Weights of a small mixture-of-experts language model, trained from scratch on English Wikipedia: 28.9M parameters, 6 picks a token.
Below are experts of layer 7 (counted from 0) of a mixture-of-experts language model. Rows are named router (the router's row for the expert), up (a neuron's input weights, with its number) and show model dimensions 0-127. Each number is 128 + 32 x the weight over its row's rms, rounded and kept within 0 to 255. Numbers have three digits each.
Before each expert's rows: "mostly gets" lists some tokens that are sent to it at least half of the time. This comes from a sample of Wikipedia text that the model never trained on.

# expert 114
mostly gets: "ISBN ", "formerly ", "now "
router:162167173148116143141186121145121087194125159179153132162126179143146186127113148134133086151122107116142152174117137186105167090129043058188160102192101109097147079127131115154090134094078120127124082098129083174143151143086066107151143079190135106124163147129139141164109068126176141151143088132112114168123133153139102179119103106112137119128091141043076141107116104134176127114094
up0:106172183139146153130130114124132114151115138065092111160133102100181146144172203152175152166166100116137151070106168142123241115131074181165145134137155115132162130144128151077161166091127147126163159128153141107124153063153102138210130133142144123137146171135117111110107138143143089139163139172112137140196126077100075083167125115180096113167166157117161111175119085146124110184080
up1:134067124125071081113140150122169096103109152101111126149111095135157131134159159154094130119159097094119137063152136120062143177125164056126141138126216156048139121106136114165047145121136147177136083144089137119158146154086120121098155132134113126185073145179183087082116144135188167095135108119140111081122147143157130165124109113100050117174109156146135096194146113167126124078099
up2:109121127104123169101208128149125143095148084083098162084097142140139131123137142128101076114127134101174064109167141171160147155145159156146112078134137144094122130073097140170089132145172114065162116063124099196129140150057107074053133140127134132132137160111197095086179151128124072174134118132119175155104125083102128131125163139111116156119139211095206099159156127161116109102097
up3:092149148111133125107128126120204098158106172193095120068093142069090123106069092187186115096107132123133140096125186134136050102119159103108163142072131119090166113150190152110148153161101130128172181153113121148105167102147131149121105067091104103102142172172156084165129144099102132088181130111072156136099146137087110127143158114159124137135089145169073116122071145092143180185147
up4:143157151108157167107090169103124098097129116142129139150165045146172186089155094123095112130123070163211108166130108175110089148103127153105147105161088164086115177116170169075089109104126130113129161104072098083125102095125108091117116134087097183057112152138093137160071051118129113138111122209101125134132179091115178103094128103119102124149175120123163132118147114080161138168112
up5:078115136072126155134115119158171065144115122136082109111044172163122141096070101120128126107129140188141068165152163135096197136099150176149180139129167066127130157085135163179129162105072116146133158191123156143130132128137194129173116118168098168147133157112135128093079080146170118197149122071110159128114148110089086127140068180129164140100088117134155126104149134136136194150133
up6:085183118143104121130120056158179129150178160113140108160116113158115126185126168080076105200115119101139109128171085090094083152134130150174087118176094132129087154102137157138176163110193128182142153114197172115151112113066139126152115078110137137111206109103128109150153173114139153096129160109158123148150166126131145157166095128112069145130117123127216114212099116130141146128170
up7:160113137141153130074193164114106104139156160131138090182169148188150099155140073128166077116133113127136167140074068092132154075099106168210075150120123088133057142174125140097142150089127179144198127116139086162148083171124109136131137128076111087124100127142157176179143177124097149105121149136141104130142143163090172101105135142178158092144140136154109088095119116205067130105154
up8:090162153158181112097092143144109087163091070118116107176121122188089135086124083172155130065191171077126177169103165113104102153150124090150150140137096101127120141091160152148204151138142134092127134120167147087111136079142123126163102114162131125179107162130110127125064153046117104106109042133094161197185096100174114137135146095149195141124167150123122148142147131135129175141143
up9:169082168173093181177095111115128105141125152152148170201124187143124072183162119147140134098106121125092092150144126144127099105064074118156100157146053123133115116089133149123071111128129143109089087154144202149145149170141143114109090120106100113173132115119125115193106156086156121180131159107197153116073099057123118061172103128145127108140119118158143071151112087142173150173157
up10:120091157172190161104132117154138142130198172183097160078121058163171214103117169165125108061092093090135133117116093142152135099099195179120130155132147114132131137082134153093129095083109166117113119119095144110106119153178127143114127155126111178071140093105144157099187124117136114125152155122128123097116128208117171130122155146179160137169114172113149166079141105133095039135084
up11:063107164128140175132146162154075096124145170177159104150108114151181079206089125133110172121116093097129085166138181104092183120168121118143134149134089110166115179185110139166122119117094157123144190100154121146119092130159135122160095128152175077152148137166077180151080083116132099121091140119108196118131167140142157094104072157169152124068111195158147151118108100182130075146113
up12:097185160077113150103134161110101069099129125180131110124137110087149097164080167129113121072182096148070147181123154123093134128133106158177121113100154151129124132099185170114161137067121117138153127110144126129049124161139161171123128086118164112098118144125188119091180127136191124124193104166155085127061130125151180154135174122093047102180170173066120150156123105119131158125151
up13:175150162151140126085150146212128134090060170128061151204106080128113149119149073115064138111125100105159126110125117104150131120143082102148145101117085080076128156101130113126148154148103141096051145090111175131137110139189172151183117077084182155132112146101112159106125096084154162141129111101072115126138109071158111137151101186148147111136055171132174103135113138086114153083117
up14:074156123168116169156169118087095142153190103163174095123087170136190148120149143119122105108153111124190153165146100096159148159115172116178125110134103159168160154105144133132121083167084113149148097165129099167111081093157113169126173142111104103164068093119149073146147059121155153058114079093137097080092078115118142126105068133152147150182044098129106105150134167094110118088146
up15:094164113109156115170101167093122123088108099169121080100108177071164110113137141090156152157158069109164096129106169126161142167161129140152149181182174084084173151095121128099174085154131147128130133103207079127125072108146113074108147080144104207131160147124115152160096127103094068136126085090084109089114133111180110133144096197145129103063134127102138112135110104098131141062090
up16:140166075137173086086132165087015123139196126152144143119130113090158120122071158132162130086119114158117120097168142095079092131083135126143163146085178100178160104127170138136122149120132146144124114108098135158128084100108159190128150083176130110124125092175125133099135138092088121173157161125037150129098145051099143101112090102110095106130156127138151082097174074113100192112153
up17:113178166122086108155150155165148100104171142089154169100038154137108152105116157167104123078092110034127151146137115126102156141090078113127091139103073081119104150129114120160142093103122157151129121122142134149115081202130097183166148091145149169114129179111107137196130101131137095109076121126122166071087143176099152090144155135139181180205108124135147129063120068099124106121123
up18:143125154177135105096122142142094114092091097094188125156115094109122109102158086098184130080084146098133126101109110115135154044098129126119124126127101097107096131130111161110119172065032121114137131107188150086137100086073134105213130165098205135155124128134139181135178169113179145099119134127170056083110144099090150176153132144117106099088103182156125163087129133102118172159112
up19:120095131150068114112146161073112144148127140113129104159122114124115185058181193170129056121145064137140176149115116091171085205148149115165138133123062173132159096103119082101076080110102152077119172147118102129079162124105087095172122166098112122088117138160168137156142142094169157143125155131090073089109148110131104173106102149127087128095079126126110101118141075151119077172080
up20:143129156131126179113108152124168148138141130144159156075171127111127155149179165110189102017123190126136106191114126113133232161152159114163065159141130174115146165127116114094101128081151155142131075112116132076079117159142138157145140180160133151129138120116109150174096131144128172186054110188106149102161154136122131119154117125114099143093123133209119119117120174154072169119128
up21:138140169119084108126167106151160091121147131094125167104128136148152134126150139065112132133088117133107189163126113168125185165171119088130141145104171138160139156107138150154111140150116131179097122143055118170146123142190193069126168140078125135090126144167130123156117111120149191124074135116146090137124177118140089113088158178124100062075167125192186145170086012143100148128099
up22:161160105112067112101071142117144187152104079161148152142095129156193113138093135136139152150173120123107058144144122093111107131101147117153121164101118089177113171095159095139097172151085155112080128096099058147140088120183071053142122159111097154147115189120084119146182180115034147181133135123145142126111068128150117161067086124133107111173115139091109150107116142117163113158157
up23:131168091126161130114123101095175109104107164116097142120067183174161201157153094132162171105114116149075187171151116086129138083102147103168081139183144102154132137173148106109104080184136165139094127193102204183119088130104084132194063109128088167142115051103096186135091122149115133114118135134083123128163089123170134117100132128112167120100128130126120176148136168097153135164135
up24:125163128184100125177118121142160145115106141091093137152107137149136088148107174085097131108122111134117114187149096108171110171157153126123093150098126097173092113148098086137129133145255154135118091140125132165155103128124136163146057147117134086098179107148120160074106113141152107212154167135142153153167138087158130121086085206167123148191132085143156071097069123124156117076089
up25:161139102101071154120153137182139057097101057123157176102171093162133149123135153181158098180154119143134172111155148150143120126139170140091181114109115084095165140148121100130141143079166123118159181167091173150142077096085201176109128126115146105083114143076108154138175137149113171161046091075151148155100138084174156128155104166086071124144127137156153122154148124146068162126118
up26:123110153087075164063151140141165140106143129111156099217186162119140097069113053144062074105143109152173082154139094088115116098155120152166121135210150158154163108139149136121121105112142142163089114164142117145152104160113123098146114138164165095107071122130151147179105165132128127055100077128078158077126163062098122072150135112125116166165173092150133144119147141065124128115135
up27:130140150100140097066154142165089099171074131162116100145123152125111177136106177105142175091168146080086130160138087148147105124062118152149131157119159103142166116134039112165121131161125084093190102086117140170109112077114140148079124096092105151138193109150076098123096194138140134160188177088157106101119170097095155166076177081143131094145163097134150141143154091081143107163162
up28:133151136164141131122123193082135097118092162186107115108073145113104113056125153137115082201160184169111175170106161113159173120136125132134074149135139104121097096111036106076114151147153128173125125130158101103098138114207118134136125149138114104129131143121102109176148076163188148101080100198168161128105067133095160105154142120163137122057088120144085138148083130102117149072119
up29:103103107158113155109148098072096160160131062121108150067090133128137101198088165181160141134141101167175142160171141148100126102101115135135190157170148194112119155159103107122055086149123155157178101110149162158161154174077136117099151128113041145176117125095134167099155083126085087158126091102122105124108155124115195134126119097107109199130109123198152123190111119138103121154125
up30:106118131140133189130127101171138097129065093145093149108142103121166185127118165092159168127072157111111104060118051146085100163189159104131142096143101121183111130125108177076146123128189156139085120078117118156143099094119150182106152078162095068232058101112106084144172145128126169145105118122150151119116112188096121113112131105141166137101150118108080116154154133122146075143152
up31:123159148131109117135121123198120107124142153079173113051133073064186183129129087135142194121107165132071109128070103151148094136170106146143170132142185099187133100125205120143149121195129102119142127120211116124190151135145181118140094107103197074157118109108078080117135119143155186123128124143117116109106111137121161140115119145103147145166139117123090097061119128140188091158114
up32:141166179114116095085145078088138096169119110096127135158172087131054138150153156088124120200100213076154112168170168058148177065091205122106108140121144127167120138141137128111113110196098168124152157120139091079119130117160115103091096132174156112125125173125172118124108143123176131140126102145129132174110174115104104128134094159213144116138175184082128084136141122104113115115165
up33:119105186160151073130118115103159135143118182149108134127143142131071175106097127106136134208133172072081103102085078113109144143117126141171129069174099132131162125130114076073047074075162136121097125132102135129126090182136175123091139136159158115173079109149123130131098160086110081118129141182086111167162103168125112080126088112130078056187126114105149072144126171076108123140125
up34:104115159097150142102129091114097083176113144120139110139150143083109183090111110107126068128121113105119151090141158103089159164129201099109173126165092138153120146088102068084076091159152095182138072073153118078100156085081171120070132153072046073139112117097139106116101164140077136049159141081084148146147089114119117132151087120129119152169146103117147121131171145123158100068127

# expert 1
mostly gets: "==== ", "Royal ", "=== ", "subsequent ", "Second "
router:146141152151112142135171110108099127161085163160171155137098151166170155110100126104129092136109079082143149148167120166072172096165074057154143118159112112122150088129129129199081154098084107202154066110155064126123142176077108091156139065185157112118118133171119121160116071183153126181145110116102064148142147153137102159119130092099130096115064108087098132138131116136174131104080
up0:154107159094174092181062142133076141126121127155109126123061164103145119133086167073199151126138087137112172143137100110109119095037070123088139108141121124071153131099139148156116124106138145079113156130099117120111125066076104113156166147113085131185123152126045159089160116180145149182103145116104104111173116175121127114066117103111121135072119157191180092139116167130171110132109
up1:206123138151165122146122157128141153098144150114127146127118167128135082123115173135105160105130091116090097105174151109153098148173156098148113124090190129136139141142147125128103205137090112143133134125134051099121201195197175087113080127108121156169167131143047092114172131096123130128131069138128151177096105166130122073143203095108145117192085146127076130146116104076146103193121
up2:113116158163148125118127088120088119128104076070108149131087082156132164066078116135125125115119137162137128142151091089138132120148100049174149134124103216097127110082108159151116081119145110098162155173147073188121167128142175174090143198113107157202157150096076116164104082148109122122133147088102126192141149133118143075100126104187105164088127176188146102093181143125134119153102
up3:114151186147081116137123080100155070151118148137172154094108128136120135196092112148084105122168117159121126137122173160099166165156164130217105137109164122137134114106107128165166097071118139143066129192176107104093089161118087121147177176142149103150135119191164130131138102107220146198156132154130133106164103155070128098182115150119197132107121176139156090111083119119128113101170
up4:149154101165145133096126176029099186159151172073103112111157099099103124110112126136149167094170099123151148073141108099102128161128127103076182156087147119172080130143161124141123126101059136109186106125106098147160165067103188131085089165119125138179162154089119120127197101123104165162113174104154113165128140153138166084105131125110173173139084127158140169161154071080180126110130
up5:090158172130129131127135116112154167120142161138128145072088142130129113130187159099165093121112199126136130136131116165139163166124206128080093096115165092106139158173123098057101133115156133156097094133095122093104111089174134139105119163106172157165173054079083130125081088115082132172161122122085163135087158199155184127054156082089135174156107115125085093122123127096079129126076
up6:054119114131139093142155087099135177133057150118106157096114095136145076145171125090153080115097125136151136171114086091149181037088134130128108166199138170123120130127159215079080091146134148079078137176120118178126108140081146180116098116156101107108171124117171138142142090095161111155093096118144154121072089096104187133162165119160166134097164130085123111165166134112129109105118
up7:118105100076091141157155164119089118136154144160165125169135135134162117144106145082145038111175121110140135143140117124150168122121154171157069138124141151093116178078110110129046098182092127137148178104160139131061128132141105225158131077110151126131084124105071184132070138130183066175054116148104117143156112144093139072122124092153152161083106124139067119121106121129098104103123
up8:094186128114048093116138121178101146148121155148090094146083149155114173143061170158081125148107064104064068128072121155111160185120117138100171121123125078145123137162110099156113116113130189080086147127166113139147137072149132191168160133137142069107111127137081124165143161113121096130084081145100135151143124158101181127102134089086154096105160145112185170177123091102113101190138
up9:146176076144139055091143159101139129173149138135090148123117161134143126105141130086172174148132185069139146160041138156126141104118192110152153123094120141128117146125133086144166085124147126177171168084155113111168097135109111149112093104113181125111082141134155100111135122120191106090072156100139161138155095169099131098139123068112090052114066093070148061146174134184160118140084
up10:086160168140139097129063141152083107110121110097192180090137204110131061144140090104087133158151172151114124210189104099123106109186065126150114125111176154165139132135157140128153154140166153154134130136128125099154139117119111098074123124110126193196104101136111113138072154130167134147151109157103125190108156118165077093087143127110125098141114052077137125137136076137088120173191
up11:116074114132076172070154145106113146124138120102150131136072193142138208097137158130140129112092109176145068128161142115163106105113083107180108170159155113118181146142093098092121087077153120167125098121161115132159092143091161124129111187147154085148110101116088149162119088163078128157106124104079133124084100100071130225144100125119154119072169126137121138185122126217132122084102
up12:111205159043117109063096125098116129158065066110079115138151133212099168095154128103098069096132117089136148151170182139125105155102114155070133161196234138115131140130102157096124175109097134135125080107129128131071146146101185156105116113137112142105112097177129127143116137135138136088172099095095150129148106082137119102149129111141114088083162113158089107156093094100148118091133
up13:118141128126136114151128085074082122141196144056125204128214093148106149129128131185138161150112116115170158133163113129126153125129134086127096134089159155138154167158075135082118131104115126123107065123125085158184159176121164063137141082107089078140211141111136154100096145098150147138114119142150093123126197103168090176109146154082136088152155097095098098110113098153160177187159
up14:097099156145118156113157109105128086173117090099145069162095136156154175133174097160070124139102146112192112104127105090094168147158102188120103124133094145142122105128102074112165163157148168186092104129152160101170144131077130074147143084154092107096130153143193112111134097103078096126138084104176075103092096194169156119117144168165138186100184148118103112166192130117112123066085
up15:095078128141114133153091145157179103137079135067128105202079147169151127121080120142170128112066121165166090124084104114125105128159159102139095142158133143164145076157095183179130070079114170098155172117068129118113130171151156115170118105108177090088141200151149096133193155086119109107151115137132089134165202108131087129163190161121140118103154107182137135150082118159150157150154
up16:177149181132148072157130151069111099167089130171084118125147107063130125169161149093083133156108066073151124176149141163095098106179108118188140071164112158111117173131067121129142129088156145125132219176182157119161110180095089093155127168119141174114122075149114099093097142080125128130092099073089103123088135167171140130125146131096106127140151112134125113158094152137207137129123
up17:074098094123127059204157187167140045103110119144097077163088150073106121109120109135150096146141089156150118168126165172133149141146114136096111076103098170122191176109111122115153136080080143106077125153177130116119171104109130085153187116132109158045166121134164143136073132064136168119139136128134164115135133186121131113107135101112087152086132088130129122089147115079171179086106
up18:122072196127157137128132136101135132158148120121088168123158072123109174128096126134117174145142139132118148138054155129108053071173083177163212148070123109091097107106100127127076113120149166143083172128111076149099076115184101056148149125095104141106140141107113103151165150202085125119128075110127148089147149111121131143116103117081119093137112114048145157167147085093142105156175
up19:112139140105162168201197148097158129152153135166147104158079154138078138134119112131044164180065138141119132120161052161125151151145119138165112131072126126142149141125176126127088172137142137141128130076175122126107077176129119180090107150069125104103155083103171163081166103062088123122150163073146083123150125074088136089143127099106124145094143167102059138153147067146140122103156
up20:109086200131158139113086076097061209105112120115059154079143142062104141135138108113133204141150116137144114085133133139121130121127112103057136157139114142103159130146158118156095129185078176123133118130146086097142089118173158121136121106117132136120094141176130061136082172087122147168110135095122132077149127111121190102165099072126171097088142075102124165163108101189091126104195
up21:160142145172156110146089158127113111140041129151142151172106111116114107211129065095111173160143091146101124113080105131137200187099075137075126110169129105138118112095147126100086117109112115144166138083170150161151125134178138068135176097115067095102135147093105134118093175053125100107124096149139193056155140171157156151092082150137109134160126148111164109108164085113112148130075
up22:077071096168099126081089131103121159100149191135044187114107110085171143119062143171129108090158116103106150169112091096114128144130109157150148158145189153154123147117086082050106149100098139155135166169119089115142120161126102075143151147098156121113116110082144120127126103195143091139104092081122187139127227160096136139130109104136146105119172099154175158125077138138185155119141
up23:098124116141142133061163088146105118104148102174126151071120141089107126142097147179123168131086131090156129143115099089098192151210100174078158149105146153102130108154130173128182150099180166124125145115144140117058112136128124093137121084101144122154103112193118124164120109152130151097082106069122117114075130154100101124168167051129040106085138102142147150143085120139083192067166
up24:147153079115147166092129106177145135176112146113182102167138203127117104118088159164086129144109097117171151131157133094111202183070153139157165139107127133126176094119148162173102157085124127150116087142081158182163119092219146132106110095150145155090128071138112160101098114133120129117023144105107176126149147064122138081129177158157158148146140074125126098140159173121096144118095
up25:157166181121152128085075128083153117104142103141133163163207145094137076122158097150127126177185156138108097199113096095118141194088125110160130146142136161151143180133067194157115157149141115201128111054127133124156101145144092127151114117121170126136120120160106068158191165156101151137157068131158124116111096124151086057095106162121147115185192154125145088097092157156149111126128
up26:127123165146132100153171036094148145170088121100130092167102141133065141184149124137132095097112158152127109116163103124111103203115159149149100150126122130155077135105125101131118168143182139188129172149105108153118143125157078116076086041139147118158142159142078169152204150157159112134111105137122145179102112111118176166141148075069138173114139106121040134101077148104109150186136
up27:119100149126043142136128164090124047114104131153192096153143112118155104112141197123183112164104179139100128185108093145118113179140078190156116092116111136136158105090105130171105143147144141114177114149080090122121117102112106108117107117189157181156128122112077164144111166150186142152173124146075111154116110134149144146140088211100167087186112128115095102091053136101160106140086
up28:132155134099077138147167202111161115177111188136114146102033161126130184142163126128139146126083118162158163119100137090166124103124167124158080162135119042112133095091154133109120127136098138176137136107120061215131121138199139114078104118154104142094121141122086118137121108041147121083129070119137132089107134110179148186107110107133119081122138143181128103119149130124135089171059
up29:078089124150132091148104093123127155116103095091083139110130127142102132149157157147179144121161138158174154121189172167137131149114141170129089205134068136120122138111066110174185109185095137101112171117182078152095150147144125145123111161155157144157098131134131089123106016118105108116093130176169095075147112209156181192123095120122154126060156131108172144129072129120130131105129
up30:145129138154130145098142129158129165133100175066152163186120175076144158098105134128117156158113095114180176098165132150122099209151145096159175136122103144118158111161147159133105093100093133146142140169133124164105145171128137186079179145100140109120085140205119186095135128165044150130121144084108107181167053189134171124161191110112127143127143054086159147107126117107135081108132
up31:046126109153136092116105175128113065144102110178153092146127098164154143099117175044123124136081144110121149077116122108072074131095151132143113104152100153100112137043138161078168118103122117149086085158110140089103148185111083175125116127134124155122139140154148136224130117116097119134117160143179153156199170153129107112174160092155133099075131141091165185106122118168147152069137
up32:167108117219118167099155078042116151106140113151095133158120149111109164097091139118149118157198081044116152126145114105150133132103141149187113188090121168177153107098126175082081117110140112196155150141174071093100138075143139063148075089123112144116088180139146161096122111111155122121132161131147107112176098128143158139158154140163149153138125154144107103157132185134104055134132
up33:166098220122098102122124122155098132077107083128159152160132156112099129130106128096100115090051142099126137142152122147110117091169140124118090153131095163144161197141129121137133162123160143085071111073111117096142053153116137123155122162086119075098090131170107089117125130195172151079092089190094203139127178125119188079131164126157070118142137152165169114115146133083108062107142
up34:059135179142145042155092065135156119149132115095100113174114117124108137133150148078088143137101165138144187109108151086119169196159168128089157120137095160073204141168149198115143106129122156107075155117155097075089135106120148122066145117132105101036127111138135050161134125092143116116117125121072141082106147137134127154108156101172121100127087149141133061111146113096088124142158

# expert 86
mostly gets: "(", "Born", "His ", "He ", "born ", "Her "
router:148142121109133118121159104163100077193117130166196117142117169135181154127128127117150113144134079108119163143133117192126148095189100118195133094124133092149157110131141066169108150126125093169180110090177119149181153133120062131163128059182140104109132208133155094127117039146143177148183132072128087125075115152130101149160106111108144109119122163062105168079117122127170094125128
up0:141175106116151132096138138107125058144146123186060100158146143093148147105139158178164123138167111110123111165122113135051109154081081118169139107107152134135083098120070104138125108100133120153146137137114173099078090020124205147104158128173148124134142139093125120205139153117126144146176141095135103142140198143121138157147151109050204083155117089132072151173130129135090137121161
up1:108089122124147069054149222066100162109062158187069089116201122119181172160126109168137146103217193110098121132115102085159103123160132094113135143132115112155150110133152092114099139141167162175145159152097146118100138140114070130142100169126188123170110177149115115104160115183108117126151133167162149125145158084138124136178092118162118115094127112122149127191129129119106135161165
up2:092110042163114094101097116182133133103094143115129177177125074146184154082140083126105122141165087145063037132119118145130147124108108098156139088109126132130136108088079083155117153125107134070114183171112113123155053136151117139057116121110093119148058216132121175148099133120183129165135127126137134125165136109129130144117080164093178129113113196140139161113093140116104113182117
up3:140127105158139118202098111162113150191125130104139168147167154144098171127116089058154075218145163130139144131175143173158162165109154056182148098131141193176131139160130119106141095140100130140127145146149133095148114151145173096097200128084115117156132104122148192134174166081189112146107127100127096112121157186131146107113108114092097147087162173096099154150121131094070151093069
up4:134078138086115146127068150076097159136105100080199135100109175124111172060119131112131135085118202193146126136102104119116160180141105123181176106148144153093026153141156159078160079135115161159100083107113156129140121132076111124107113171115118075115128102149132115165170093172104078093118147122123130099141125142145151178112178138095098193162129096152199135111133124172111137161126
up5:130110096116145131126138166093117082128075042131116135138170144106148188147133107078154132127182062095143104151099105137091159140129169165136095111165141108080094160087116097150121156083099133163124167147119148075136118142112072133115163144124129082171107128138064103084157112103099129069106141068085150168125118144105089148106135137070122160098150111171109160124161167083111166162009
up6:082134131204121113096157089072126092142088127122111131159113171181149168123142097087062100048139090098151170078120157097092097156138106058168166148155110169124102077160118120092161118105115104169124100075088132098118127162124180106104119085084080107141145151167103133127169162150147167114176109122139124149096126099098189129160119117148090186116163051114128073103151144126104108130091
up7:138097117100111168109182144123099147143072111100132087179157130153094124040125148097118137088135182164129216156105170142133110149100110089107078131130145115153154098130113154134130174176143087127164182104119124147098099068156170132092115111120125190125148109127127138154099120086130158144155057080141132145170226172147181123152193123132175098134080123175158112145126143108071147151112
up8:154120130188089176087153167191130177092100194166079087117117156089149115182118105166110102098171137123149136173109145178139084143133093152109172144114115151114163159101130140130087110117117133072099161100144156097206102186157150147126135179117112107115122115135108094160165159117171118095115128155084125150130142152240141117143126167099096128145176089120196089180156131112157087146097
up9:082104173133117154167140179120142111081176106123122128157138137157182115114127121152162085115106125149083143107124105142093168122079144131080122117166129108136106073132194108078132120055131148123157132151128177127067192108130120143120173121097090162119170119164109119062073132129104115087159054065161096122134140161107134174129076124080187115097136076125129170150100092180078124106053
up10:125161100138114158149108135154138112141104118128116133190136084146118118118083180097121121063138157130094120126086154091087136103124141198138179098104120107068140115128159066179125119106104105090144153117102158155078114131097177157097083151130053056114140148114158110153154144157140146112128146121159134117075117136081123177140034074114246122186111167123136143119140186115161147137151
up11:183115121087119132174119132072074089158156148145144184122130153126129111149094151183178174161108164065147139141138153135097175151084165139105154169125133151121151130129168147105151167138089113113128115127089129139122034158149140109114115144115071138159107164097142095134134101083071084147132072158131150158032109164123174130198039127101091131154162144147158133101168063128147140129116
up12:066154148100119118097171143097116106128155065142141128140142192172113136172094164180141147113103111157133138116094148140124138119103103189133205133131135134111099129190144115159111150111156148149073156106135103143094173146136057135117173046123100114117080131142175165150130104121132083161094064083142174132124177119080095124133127131091079133088159125137065206122181115111099180073093
up13:163157170098121107141098125123117099056110151106084143136149170195182159118143122193100099140108197100119147121105159130178136066137132086170117095087131143162149137158127133141082147106098160104142112132089096174109143190090077139155147148139180075136177175075148122109133121136126160172085189161145129108092108081149088177146148139147042117182132130149148112093116092132176114083158
up14:158141156166146144121167120071159101124100141161140141104091109099146146140094129133087165111133108139120060118163111083177120084160160113113116066129162127075109188122100136169143131166091160174091146161078084096140112134073124129133148157094125096063192112127152119121206048130135158165056135151106077126130130101066146080082145113091152101106151136054179127138114076131121125120151
up15:118170123114094120090142092192122056163108197162167129128118152136161104119113111089086142139104141084129108122127109136097105136211136066178142112103109118183098145128082150149149127114140160125127094163190131212119154114136122130096188072114161084112192126154164159068091128146135145089118130205089133211117147142131106164119082109112068103147141121104143146124146163123117148180110
up16:165150120076089106146129053121186180188088090104125078116139126115116088106077134161081215158107154127095109104153086079137125123142172132093111112112077105154096083177180141093108130119152182184129112145137138154144165192172133137187136134117164159121129131134107110140070117128078162135133155153142123119173178095172123123132134120082159128085073098107179132088116130115129139101199
up17:173129059160106088130122089135136150035134135098102097111111119121107116082108131115181166117189087161115171193110127108121112156146092148114134096079184186166158170159127150088142143127124121164192120111107178098167118091124057135110083141122120168127096148099097078108088148095137080160186103165155116156055117149173126124150186079096086127148111147108170112121107113099123122137087
up18:114157187111153123100083104143154145136131145109086115093108129148115115112127142127155141144143168126118116109118148115110096074118130093088121122175194107134084107132143115083112162114166043159123167134098117110157145136112151156175132141145103100096114071135198122078168182135108143174115180140151123167083137141175192052118047069166140119090094125094052104164171123150147187182111
up19:163107135153141128163203113149073138118173065119182118150058107142098146110146131133154132125128092076142134110111124147111170091155123133115140178102123134168101106153115104084149128102079153135138153186130105143127131053108100135130124119115078102196112160163187081051131081069060142102117086195116133158121148162157169147184136119139157135102164183159169135121157074156119080129094
up20:143100143144066044191148131127135123164130094089168108214108131128158106098155105152179159144139146088173060117167121070118100130134128116175112047166157112093102117065129116118090141193134135118169151144132112118144147115093168188133099085127143131133124121151126155160097127130120154185073144128092118128103194167106155123111093117093173090156147059134155134137134171100159068146149
up21:097145092139156119174172093132173150062122101192066118152095175157125135133148148215115027168126112128128123207137114108096099128103139163147135055139107115121152072105149102113105135070150143154099136146151149161085155147171104168167156078099131133145046099141150141132100192121145060108115124117127141131168144118137101154141094159142142145158119098144092125097102156085132147088167
up22:142113129125166123150083099134085082151145081077177130124121179063135091088129076121133093209083167061152108134127133126160171132136167165109093169128131094134140148132149084149093161065083173108134108143152082128081163103092130090144114102143121129086178189104101076072104138100054138147157082146157142089121100120137129153135130159167176135110145197098169121077128096118115156124097
up23:096118125146185125102143211150125163122117114140133154196125163149050154180119129113124141050088114092146107103093113128189141126133161158152116177143051113101161161126142087085149118149153106108087137115130153136110119099100156132161122142126090101119082153135090125177098169084177150096143129081112164154146090173101168162147127209106093084162084151142131192088114092162118104095177
up24:092153112107124144198107087132105119105096137152122088112151092167148140097172153140117138103154125159129164138127148154132177182076102113161156128154118070073157166142147155151093151084155157095121119176127197093110176052168111150130114088137107095107131175149135114128120122167145084125137102211090169167131168048050149117145139122123148154129110129184111150105093115087166190158074
up25:131161127152094115103136096130176131176065122087091065153170153147127121097154183089053133159052121139135112092152112073138131124098108129127092114071160115100183157176148167088150156138147153120177072149144098176088137099093188141143156134137123125128127110177114142119146107140161131146140120084146091132148104107181111145109142125199106097105080150182181101102158179121108139136035
up26:063129186149161114108129149156153133154120115162130089099107086060121115126120151085169082128047122189186129133122142078094143146133111183206102173218124115116146054103081155123162103167127140124133134137141095136142100158144093102157178132133110109162133201120119062140170104137148133174143080150085180135109147151148121132086139094142139182151150110117119130109180129167108113172138
up27:147043128126041124153189138065170151105151138111151124183169130101120122091071133115115111197153118108170113166109098149132084098141156106124109115152089100105096174109110136128126119149124152103057068129083095129093136118094102171136093114063139101153094122134207119137138157149094168081057117143158135143109170128176101130157168110092111096115149097126148138185122090158172111113075
up28:106140119145094137153110170117101143131058148108116091117159127157126121162140144093131172099190128148019181141145080159101125171103192152103152129081158133093158138090087129156115153137175061141195118117142080094158153135100144130113205092129137114097095121149096137144111119149127194199121090131113176088157084133125084159128129195111152070146098172131120161103113148174127106105116
up29:155104139102127062120132104185068077092141120143124134186107107156226169153139118151169135124150069089127094122122143149112140154107095090116125171131112088115137171156159140137142177105169138122105080193115168126123083189128152141098136121162160138115111161130136159184144129146104091150075179173083124110181139063149108171106107141073077112108111177058130123168129089086117112145165
up30:076042175115190119138118100115122121131133110121133159165184132140116115143104166129119220168188135107149137075114135152128124107123119168109128101107106105187118141151166164133204126142171151117109174105058124080164170151112122079112086117117131123127149126124124114156099146146074096120162081096102166128102145079075146124091097118184172176119159099135108030112133083137151109079137
up31:135080107155105152086200104142153123136142108117139135121070174170087158129134095148110118132161129103146134097127134172135075130141111133134194147133108147164143103048124137041114106115129107093117088129154162105167143133126059148183103031148154097110151137142154106113083108124098073094139131099169181111103072138177095089152131122148132187140147109118181074129096065195105150124119
up32:166134117114128139113120147167120109093121138163121176143169175154113136146097144114124136104148094132055090102088136125157079106098056127165073127148104090099157132064123100114121095123155128180100078095150118096169175170139077141125082128160178210180134158140171126108098065070139172130131108090146172184193089122140172049084162084134125110124123125113094114166099120136151139103120
up33:116124088096191126137142095122142081118178150106148104135097094148099092125115152140153104113132082146044120133116095099170148154138195140123148067119186086096155152086100170116230141106111067112152113106138144142093141135111091144182116117100134171128220152173088131075118133124168128121137116148174138083147133206112091129102146161113121195128142142105090129131095139076138169112086
up34:188113128127108145132126116092124118106089039144146213126105145115073102115120099143127133104112087135138044142174117118143142122110152098094105166106135148088166134132131080147163139151116153139134134136121055095129175133150144111092155131122117071101050142115092132161162159194109147166072097123056120125126119169099142136137125107111241171136113156103143134138117156098130064101190